Experts of a small language model.
Size: 19 layers, width 192, vocabulary 2048.
Experts: 32 experts in each of 17 layers, 64 dReLU neurons an expert, a softmax router.
Training: a variant of Adam for the experts, 261M tokens, 7966 steps.
Below are experts of layer 3 (counted from 0) of a mixture-of-experts language model. Rows are named gate (a neuron's input weights, with its number), up (a neuron's input weights, with its number) and show model dimensions 0-191. Each number is 128 + 24 x the weight over its row's rms, rounded and kept within 0 to 255. Numbers have three digits each.
Before each expert's rows: "mostly gets" lists some tokens that are sent to it at least half of the time. This comes from a sample of Wikipedia text that the model never trained on.

# expert 1
mostly gets: "ber", "ind", "ond", "ount", "aint", " col"
gate1:157124154096118110144112180126109127152147065151151139106148128115147140135107132164116101098138156115131113123143161135129166148128117111122142088114098119118168117160181145108106083107156113120171111147101169158069149081082139134165083147162159140138160107123128151139129129124099102134117148126118185145112129121125101137127135125145135145136119146124113182118121134125131138134108116121171118172109126136071113111089140099081117144132086134107124152137137152132121150157134117124155140142100095098121153182114140110160140104098146131134111123107139119114135192056124123123
up1:140147148089114125161120179127111157167154082154148148127137144104133157131127127150103104112124146140135105117135168131114135135122127121143135134111069150146207129160156144110095098116137127115159130140081157168087137067106138126140098144191154173128125111144119151151119111139114103155126145128132158157110095147099125138130130143119135169136127148120098189104117116161143115124097130111144130164137123159063106119091142085115127126159127158117146162122131157139124161142118106138166160155130116117120180147117167108145132115093160120112108152106138108124123154071134123125

# expert 24
mostly gets: " \"", " spec", " Z", "(", " trans", " ·"
gate0:084140142117110161120156117169081093136120124143113101119165140146114115117145133133100156108122137110130168146149106100148110154107087138153114104121142115138181134139153144129096100142131111115134184118172148146130130155146143118138107092122119153117129137060137131103116177102130137158136061145146119071109114154142101110107136132086142127120141111128107084117137115125096109121110116170128125100137107119151068121103094159153091156114113109126087132094115165156149146125156104132129141131097111126106109148120111141124103119125092159168120100092148196149150114121097127174
up0:088152111141108136142166142155095107154105128142142127217159144141109104164144110151114150109101127155109151123147117153158110190120117123167126086102142093139127140118133138154124084145113128119110163076160121142126124160152121143142099112135115137153119126089157114115171183114136139130134097139158121076105130142149092101116170152159118141123124102108117094114135120120142118145120126137114104140151111132104064149126121133179148161107134114147164130104100149147135140112146131152130098142092129167124097107141113130185114106127117141124104080118146166165118118144065136132

# expert 3
mostly gets: " \"", "rit", "ric", "ess", "ist", "ert"
gate0:146129118148139144076140102129098168139125104087139147121152118149124145162081117124143114127186133122159126157093150118135136103165135150110148123128136140121148117149129169128130134159135099190130124128115143169132099125127115110101161164058134158129126098122115125135145099114168138113135147136139155141110134126150102157088112130136105106188122126129141142114112082123103130112143120107159121117137090108131086159155135089123130097160108077178124157148185172133174098083140099116126133155129107128123117110157143112083162110164100123120130128099119122109180085135153101137
up0:120142088125164124164129186173094161128145094107107036130127124159092146159124097124149115110129127082137124130107127113137167083155146142107147124108111126192103116141151135141142128157122162085143143162109138122128120112150117118118143160101081107154128107132116137167143126132135101111135113136122148156134105131165080176165125138114110115131128158141158131113131161088158096154132141134135148140127129133145121170141146130133115116146107113155148128159140133159157117107107092105116157167213171101102129110113097141114147159129138097097141120116120128148152116134133158159

# expert 12
mostly gets: "ism", "ence", "|---|---", "ction", " stat", " dep"
gate1:122127140153103140089149114148113168120159125116152101135104123136114119137109133098062122135112137111127138115105131145173099118094169120137160114139120109132145094097092095111116143155146160136160148113109102166122120154153174144131151135127093150167143040108108138158143112104114160114123150138123165118135076130137147148143135097150157118166131146116115121125157192118091097149115165122129119138092118149124107134118152127149116097139106120190134155144097093093118111128134113150135109112121085163096151152112172165122139126163159130108118094095159149115103137085131098142
up1:172158180145131114095161145127138192098134111126135100111127087137134135123113120142088128105125137115151130115108112128159107113127192156141130157154095118108144113156097101095121151143152126146151181123106093153114120161154170125150140125122101174176160066067157127142112156119102158123132143112134135120162095123140141121133150097117149097144152128145127114147116155142104098159136175128137106112089110144130105111105142142160141110139117160182095158149098110122120112103113153127121126110115141145097146153117128158113119156167148107126116100104147151133127148072109085154

# expert 8
mostly gets: "ir", " May", " le", " Fran", " Le", " Man"
gate1:118155125115121137129133149145123118095111116146108126102102091159144104126130082171109090142111131130110127124148137097093146169160136147118073133147137101087155132129125168130160081142151142128120121156129103135124107102114104108142129166135122110121135096124135164094079137117096132123151112113098137125148125136163126145134146118173141158133096135104158155131062162073114120118124108134131112130135119127173136093127069153124139143060125157104122159152108144109070056156143131114100133105164160126120154136138099132086103097135122151110145146121164128119172107106142118169
up1:124118140110129114099129162187127109136092104174139127127138096124140156169132117129122155135114121121156130159128180134101133180167138120124083134103136095127154139161125185143160132108130120107110091132126104130116081136140096112159091184135179115130126123141153137144123168121100135142151116124130154101110141151117071167104165126146105175112128115140180122138097136114148097123129128124141109130157103093164118128126086095114130127090092141109122155154115101116136080129147093112104159138154162103143143125099108125075103127142125136106131117082128085095138114092129168148

# expert 31
mostly gets: "l", " re", " ch", " ·", "yl", " loc"
gate0:165155139040169102124135147119134122131119124150142096134169129121159120139119100112084148138144130105130098129143095174118140163163148135121097097110144115159157116112115126111125108123081108130139151167078107130115138137113140138080150151127120119098118102124156095118121134122103146124140131154133135132165142129187160143112128166116121111117135144111118167152096144110135100099179175174139156142113129167126124139142091141125112160103100123133123126170092077135146118135134109087157090130129124124110149146107091098141109106135149139157121091137202144130134126109167106082
up0:122135129049166132134116133128141130132103088122166148136124125127164164142118141130116172125153104136132100135115115114144147121122151135102137138122131101130150122143152110134148174168115118155150100161104105136133113130137144100094144180162136130092106094123116124127166114141120130111210130171106102142170089089163174170134118076132079119135142116132103193125100122122155108141170201170133115153137113113109129150134127121116106129132148126135092128162117144146150130127105092124130105128145142163107140126126081103140127114145122115154160107153180159115151138121147127112

# expert 30
mostly gets: "un", " her", "ury", " Am", "omen", " int"
gate0:152098148111110110127168113136119151148115139115125108131113113149132121122116123115119140115143103109160109151078119148153137124159149132116103100093118101165147158116166130158106141139099140182126137123112058142081111138129120121132143106145119145151130158124108154118133098097111138185125102164101140124138128128134167159142104134150151166138122119138178127110129133147168080146156066106111126119084090094075097138155133105117097113094129185135082137166126153132146123139135100141181136097176152144106146155130151134130134071110127129123119151147116164113099157102153149096
up0:151119132128126111131186115120109149112121152131129134124102108133129114086112125124125127100125122140135145156095123140162190121149168123124117132115140134183153124115140118148085131131110123191131129128088054120082100094123113127125140119125117126171119126100110130109131112072118121160160109154135151134086109126120167179137120131150159173155139117154175150107117166143179103152150081150125125145076076145086109137139152111137110127092110173133109135161132166144118108138133088163158100121150132151110146142125130128136107096142141125122132182120146139120092129083133125100

# expert 21
mostly gets: "und", "og", " ent", "old", " f", "che"
gate1:189098129149148127103163112160132149138121118081131108095172103164146147148153070146140128077148130103147137141133123123116148139158139141150115152136095109106159116161110096095118134071101150113159150111105138123129107094122109137124090123180105165153099114066142127101139138124109125123139153129133095130120118145148164138100157128124120144128066107152128099140140115126123159136139134130156105111152145147105141180153119119116095108126088145079147126180138135138147099124121078127099149161127141133135167136135117118153142145155093129115140126188155161154183142112129146146
up1:124099149152149135097150123153085138147134128134126115074168139152176137068149119142100101102147145109148148128122115118126155145154098129150096148100129115150130121162102101155125127112103124118177160104100082151105105123113113108098074125173121138145114119107140147133146131136146137135136109121189056164134161094133141129106139124138139149149083118203141102118134133132134130150171115124153103125114137155076109159146118127080083083123102145071153140147138113145103122156131081092124115162098142145122137135135164124145123143137149127146130142140139153152142144148150149138

# expert 22
mostly gets: " le", " Pro", "é", " class", "\",", " League"
gate1:156105103104166123094128132110110117099160074127094089136134108125142124124110082139102132114136133121133146158144093128096139160126124134145110163107128098154145141156153131130185149184135122169140124127118092147148113086103094147141111126116131142112120097099109126120135147102111124118137119124155167137182139144134125143117137104114122131155113129142167152100136114137145142172145118118146058092100104116093122097093112112109125100147131150130105076168112104102113119123150079136117158100155145154132149077131111105104112116134095144120169096165134186072123147122115134069
up1:139103122093139164103116135132100121109200111138136093104110112120125135115121097135119146132136170103139133132108163160088126129152111115149088155101113129180134155159134130155178135208155140158113138135122108190117099102093093132142120129168113189123146114123150145119153135140121087096155137106103148153159123131127134150111113126155095130161149100099154162121095140127141112166136107143126109093123094117114107085129138142116129116108114173082128097147163080137110131126165093125147150118127123127141096141152116142134141122129131156110143097144121172105125156122136156065

# expert 4
mostly gets: " G", " K", " Sc", " Ch", "K", " cl"
gate0:163144128140131120142110104085140117136159071106140123139137141203154119155107102087084127138116097123191137119150100135130101178146150133121087122150105121129120127148138184155142155123088121214139150100144134138117110143137127088138094140176109144120134163137102174133138118138100115228141152138151162175159137137156134119154137132093150134112140113148113125141157152122096136102153121153097127147132110132141125134157149115124139137153117115125099135153153106095145119127152128100163136173131161112110102119129131123145165144137118135134156093110119142138139121132141128138
up0:182160098156112198118130191121115088096132104112116113110175154115124113144087132108072119122109138125129131198104129140125144148157111147135119112162123138104132123113117167185134101089084120161117103132086146127083133132108111119175080129120161132132114130111118152141145145110130073182140100152086126140134136165110151130115142117170140131095116146138099165088152170090135146113141128116107158141124114136134094179105116107143125157126077117150110122158146115103129118128129125099124123167145150129108104110127126151107153145115107131136161107129120129126128111129098139127

# expert 11
mostly gets: " in", " of", " into", " during", " not", " •"
gate0:117099177139137102129133146111148130101106134094125118096143089144148178128138134118126095126170102147125109120139128126119135122114095104118114166165133100113132123135138152161133153141079110141130135147125129137113068160129130113137113124154137158125151141144107138127153135109136124084128108182129123135185145145113115144101113148138143090143125127148120099168138153092140138126154153124096142110058093095101070142126077143147104134135128150182124151175094122116160078104120120118126100141158118122078165093123091097137135140122119119096182116139130171085171106132149165140
up0:101110162118134084126133157112157149081095110118134126091132109150172170169115124112152106150172107133103101106139138114115120138133124112140151141151144094105160096120115128137137115118093126126120098133139149097131083121186131141128142137116144177110137145092116126097114133117165102092109143171144134128151146147102129135117113155140112126137127117116098110131133110140142131136157153136122149132089079139124082127123074135164103156184133135162127123147100109132155103099067100103116092162161148114078159108154123101123127093114106144091181109159159161098128119158147166166

# expert 2
mostly gets: " fl", " ===", "==", " Total", "we", " bl"
gate1:113095082129179107103122118047140155113116109122137107120122111132172116160144141099143135131154141137165133120141129119119164122098134175109084188149115111081138155119121093109153126149112129143153169165121105166079100117138114115093149135094103131111144081144147156141131096139121136157139072161101130113127127114131156140138169112137128104132095146136125131126179162124145090117127113137128056156125114151108086143134102136178125131104127136159115133122162157147107134084091091116144137123123138122124130139103115129125137135193109132145143131102137151156141131092149156122
up1:153097125059146104119125123142130150105112121158159106140153117154165148152157121069110127124152134118165135135153130080150124140109175150102132178123109144174119170149146115153102097109111167151141113137106122148143109126120112133165153107143147149118085104108158118158154129153112161114136100099086134163158123144158126151146070095096112100142099167147163166111140149113092085107139143160119103154095089105157158120135120140116123125114129105128122127147128134151097110123125125111126158195136118118084166139099132097110149126159125134142136164120150112133126104086150139157

# expert 0
mostly gets: " Gl", " ass", " May", "l", " t", " Min"
gate2:125149112115111127139150110120115148113123133124163094120088115117111124169140123136122166053148129115130158144118113128157089107114132140133107088151096099109141101135150137119124106139203152107125176128115201142107115096122143103171149194150149102118120117157103128127138144126098158120184091142112132116166126142120103165091158132142125114103115132152154108159117184117122129140104083148151141130122101121112103109135094100127174095143120102110162114154129133126082147171118132113162125137116133136157133147146090129141150127143139128165141127139147141131144103201152115113
up2:131096156088120113127152142118157133103149136125148116136156166127145140143123110121113127124132135139114111152108113135074139163142152182136138132176116124119118132142132118169090106119148125123117136120134143137145084143106112104118136131127088129148112115111109114124105170111211153116142125148097142117137159135108114143108164085187119094106142126137149083154143158128111132106143102114164138129127118073145121137179180110112170129129121137109127096145154145112177116151132073106115155155141153064091134141097139126104098157124120088130172135207124128118166131134137140137

# expert 28
mostly gets: "erv", "ett", "urch", "ake", "pis", "itt"
gate0:135144113116162088117136156131132161163089106125087109114119141171157123114166100122110160119161172106153117095164091122159128135126129146161130156130141127112138061133152128079155103151143097124180158118168154106162139119089126111146128138090109148080123113100124120145119119100080167162109110102145184117152145132151085107152104114156157153114119126135132161131124143111164098117145113118132116137118106079120100106167101141121111148116119150112162144130136138154143097087124126097136172118109153146118142147129105114110128144153130145187145110146125138097133137071163117124
up0:141124129148174106116164142109136150159124104121130121123123111153161158091139111121124182091140105116145153191139095161175097130115127147132131132175148125134167103131141126095157134146119098175175173117136139123169132128119092088153122167089131145098101110100111131127149156092142159113145107151160126139143172098149111171136117092156146122120149121137107141125107162081152106108157073121122109145141114115128128122135094122140118155119106151105124105140098154144151125083139159099119196114153102160142137139118106105092091133149106131162161124148150151092125121124101135134

# expert 17
mostly gets: " in", "ok", "ong", "ev", "av", "ai"
gate0:110136094119130130129149127141130115161155120140095094129084116154152132127157131159109143101135099096134165154135119158135114139157125102096106186132130071137132129138114140122140105131207130120138161148132100097091120096098121143145119130120145102092132121110122105163111149120103124117102112188159138116174107133180158165107161141162128100109121168129145089137111123106133143109157121122109151125079106086180116138134132130137107124150111133148120129192130151113143073115118160105107095113137136139150133083135092149079135161133144118146102130177139178138138117112135152143
up0:109117122137153149134177174111123137090141136220127130097124107164098164124127120134120144110197106128094141138145093121132110131121128167173136185126122118134146115117116199115114175139128100104136137107128147073157118139142127096126143121122108168095156119107077113138079120134119123151134137170109115112149150136133127117116133141109144093132135139118151111153132110087144128135131126147119112138138109144141107120119122116115098159148073109136126159177095131110138106081138123118114100122135133102155114199098173142093110158104141125131141144104169133122162144136129096123

# expert 6
mostly gets: "iv", "mer", "ver", " pre", " $", "ace"
gate0:097112126138129109161120147128157120134151116100166122138131122129105129119112133133117161157170113148153142141115127120130156128169128178146110110173123097144144113136096099139083127174165122130126130146095076109114116114084123143173134158128129141124085108101094173091098138143141099163133131137162157129105106126147125172105151091132145123140126110153134156151122092113122149144132151110147105123108112097151116097122128098179142108123115108191129165116102139124127120121131095128134121175118147083135145122125107068179148162135148126139179081133200155088111144147120120101
up0:145123144114115125165113128130119162152164204086197146152127142147149109121115117099088122124126137149162127143126151152117128106187143161104111122154105124138165142151103112143107132117139121141137122139166132123105101108124140117158135143125119140126084129064104156117138136144131111138126126141143129160145109149161128154070145163152128100118132157126127180144138100120146146147094142145114120090180115135121157068107079094101137133145119129168132166109126129130085134161150100119156119141116122129097131185148104099186143160143112093143136114129146161116142098169116151140

# expert 26
mostly gets: " –", ";", ");", " New", " new", " −"
gate1:127112154135157131143149115151105125135082101137141130142127151158126146110135141154099151122126148127116143119132132109127132148157111148140092151149142092112119138078125123159113131125150088119148115150108118157155127133120118113137125136078125161102129114126159143084157202128130140115180116103105119113149110183136116149127134108101086098104137118143158133103134197100151141113137099136128141139127108105135120165127098174125114123105118075110102107197094148131084167174178138175130075144122144145098144118121092113140110161138117132153126093116148137147129069096091116107
up1:108137109117144134111079133145161133129156083139121115134112110113121147151087122158115141135112128099128126123159117146161072145157107137121110133155140133078164136130103128156174131146075115123137140146029127121134098125143103103128181132102103136108101150124136114102169130130147149141165101162103113135153100136096076140140138127141094127116129086147123102164118101093133125135186168136125109136108086101160123210125129143177115142146139165096105091121110133113119120122147140080130160139130114094108142127134121150132122127169129123142149097121144110145116137148098144130

# expert 27
mostly gets: " M", "M", " st", "qu", " Q", " m"
gate0:168097136132132111085152142133100101147142137112177106161112096156106125125116151132092134140167153140136164128096121133120144118160125110123116111112131135130140095094113147158109126118151097112115155137144107145152146106119069131139255141135143132135119118156099129128152161130104131154145086146128108151154086143115160135105140113133172118142140134147135138116096106119147119137158111169176136123117077136115175135145107076120119135113147118124113142145116130105142118120138138105137143146163110122131120135106097107115144127085086107158144102098151155148151168107118105071
up0:127098163156146127112198102155134141131121117116141119142123151145158147102158118071020120097128086126110205159139125136142099192117162101116106123101127120127136112179133149107116112127138088143146121130136134140123087173125137130092150126151126131127119121145154128137187148116126135126140134129138099155117129113145143111128124079166178114161094124125144138123109126119124146127126144111130142079135137144131108099081112141127134159126115130111134183140097081097116124154162108112154137142120099142083159157125151132126150136100136121119100098146140097143141133123133156128

# expert 9
mostly gets: "il", "art", "ard", "hen", " up", "ld"
gate0:127126125149146132110158174157150137117116128111147095062150109135130153139145113137120150112142106103116133195159157125182146158139163125097100118146149122108098132140132114114134080095108078123147142106111103148144125112141139121144129128120129115140073141117159130140160191120113115137137102198127105148128131130137135125073138112171128169129136139166158192109087132136132091141112190137152115128132130116118108141117096145122136143119085135124094092138112119143131093111135140156144179150158169136107129110142126132079134137152154142096125111148175151124161152095137124142
up0:159140106127168159128148154146125112141108113117163125089138127121148134131124116150127165115136108105116157188168154134172147145148183113132105087120140122114097129128148120120126096064102104118112126122112102119128139115136142130123130129118126103149087121122157133104166188120104121125141139153128110152140133114130061135095158084160116165134113156170159162140103106131119110126130211135171114149116167122110134151130091142135152106127112121110097094140092148142121090123138128141150186145160146130131145087168132130083126128183142141113122110167142160100152155106125121126

# expert 14
mostly gets: "ic", "ative", " with", "ely", " such", "ly"
gate0:149126147118139112086161142152110106136106110114177114095133102140156124157126125149128147123121108115128125108088126039118097116114197127124121128148081149120145116126107136121118125121146101116139175106102149161103137119158101098119146078064129132106152170112112116120124109168129133131144137167119155177159144148109110129090131134108071145101122154162164160101100162132121139123166112139141074154118104089141115139132100124113193124165144108120093123126113149153123151112166150110137147149138176174129127133115134129121125108145120128102133117088143105111117136102134139164
up0:127106141101134136118090069174116135104101123117127096126125129130167127139138147117096116121117135121141147122115145093110072122125132099115132148143115134135134123110130152139130125128119175139150185117082150138155131121142110118142160118148142137089138207106118106159125121148133127125135158205093150159134162146140115100111145113192106092120095158155180146072134156132145149101191123144141087141103133076134134138117101118141142116141148149113077127148130115143109129130116163097123107106129148131121172101122124131096120172153158112090145144118145083138110140107105142144

# expert 25
mostly gets: " that", "ther", "ity", " No", "able", "ark"
gate1:152125130135129134176152143137149111166154129145124145118107129171083118148122096140130048158076102123166113104109148121109177150143102148118121133164111149122141171151128114113143120107128097118137131147130044165131130116115075111167120104131108133156155094128132126162107115112067131126127117137087138127140139155141119129113128110141134189148119151126145103134079142120144120125126162152192105120116078090115148131139130116133113154118056123158133120152146135142106116139121130132160150096139135127139159151174111140149137118129121132119149099110129144101144130118148118062
up1:156135148147104147120133136149153139174135121151112130130112134173128143128107087139133138139144110071151129135103139168161154170120116197083112116165111144101143136167137099101124101111134099118129127143122132157161093126156112147199134115116125097156121127154150106119109101117089129136134077147081167160135091148165098132104133116144121191147128152136125121150093138149127130159149123131139117115128112090122123115145169112110123197137110117192116166145141111155079114130132118111172138125136129120126157138154132139117119139174139083097130136130115125096159120123151152091

# expert 7
mostly gets: "6", "uc", "I", " Afric", "ada", " Austral"
gate2:143134128076143103109140140141100152121116153122139150133201103125146154153109146142072138108116135093145136137134144133106131171142159113114100134135108146129125120096133173162131198125146125126169175093125124131091101139135146117120148113114104175121110123154135126146117135154131128137126126133157132111141143140132142127097109061142144156150113125162096163140077142117140101142167136123065101083132145160162131127086145109091160142151107143129095122127141145125119074136153118127126124194142141084090133143141114127143129143120131143052142109133147109104109089146148137137
up2:160151117106130117148140161149105129148133123106123164124133098121159134136100125139112154135121122077151171122104099110123148134051154102097142108145141145129136118118183167150138148107132154128154167099119133153111093099126119127122154130139118153147110120124142133164149142128140100138133125106129157125124116097122131122126144131105159122137114155187129165120074113124129116124156132172134112099124129204182134119084132118119157129137107167131093105150112153138144061135125107102139140183185112090121121151114151115182142130117104118110103128098151127078098113148156177111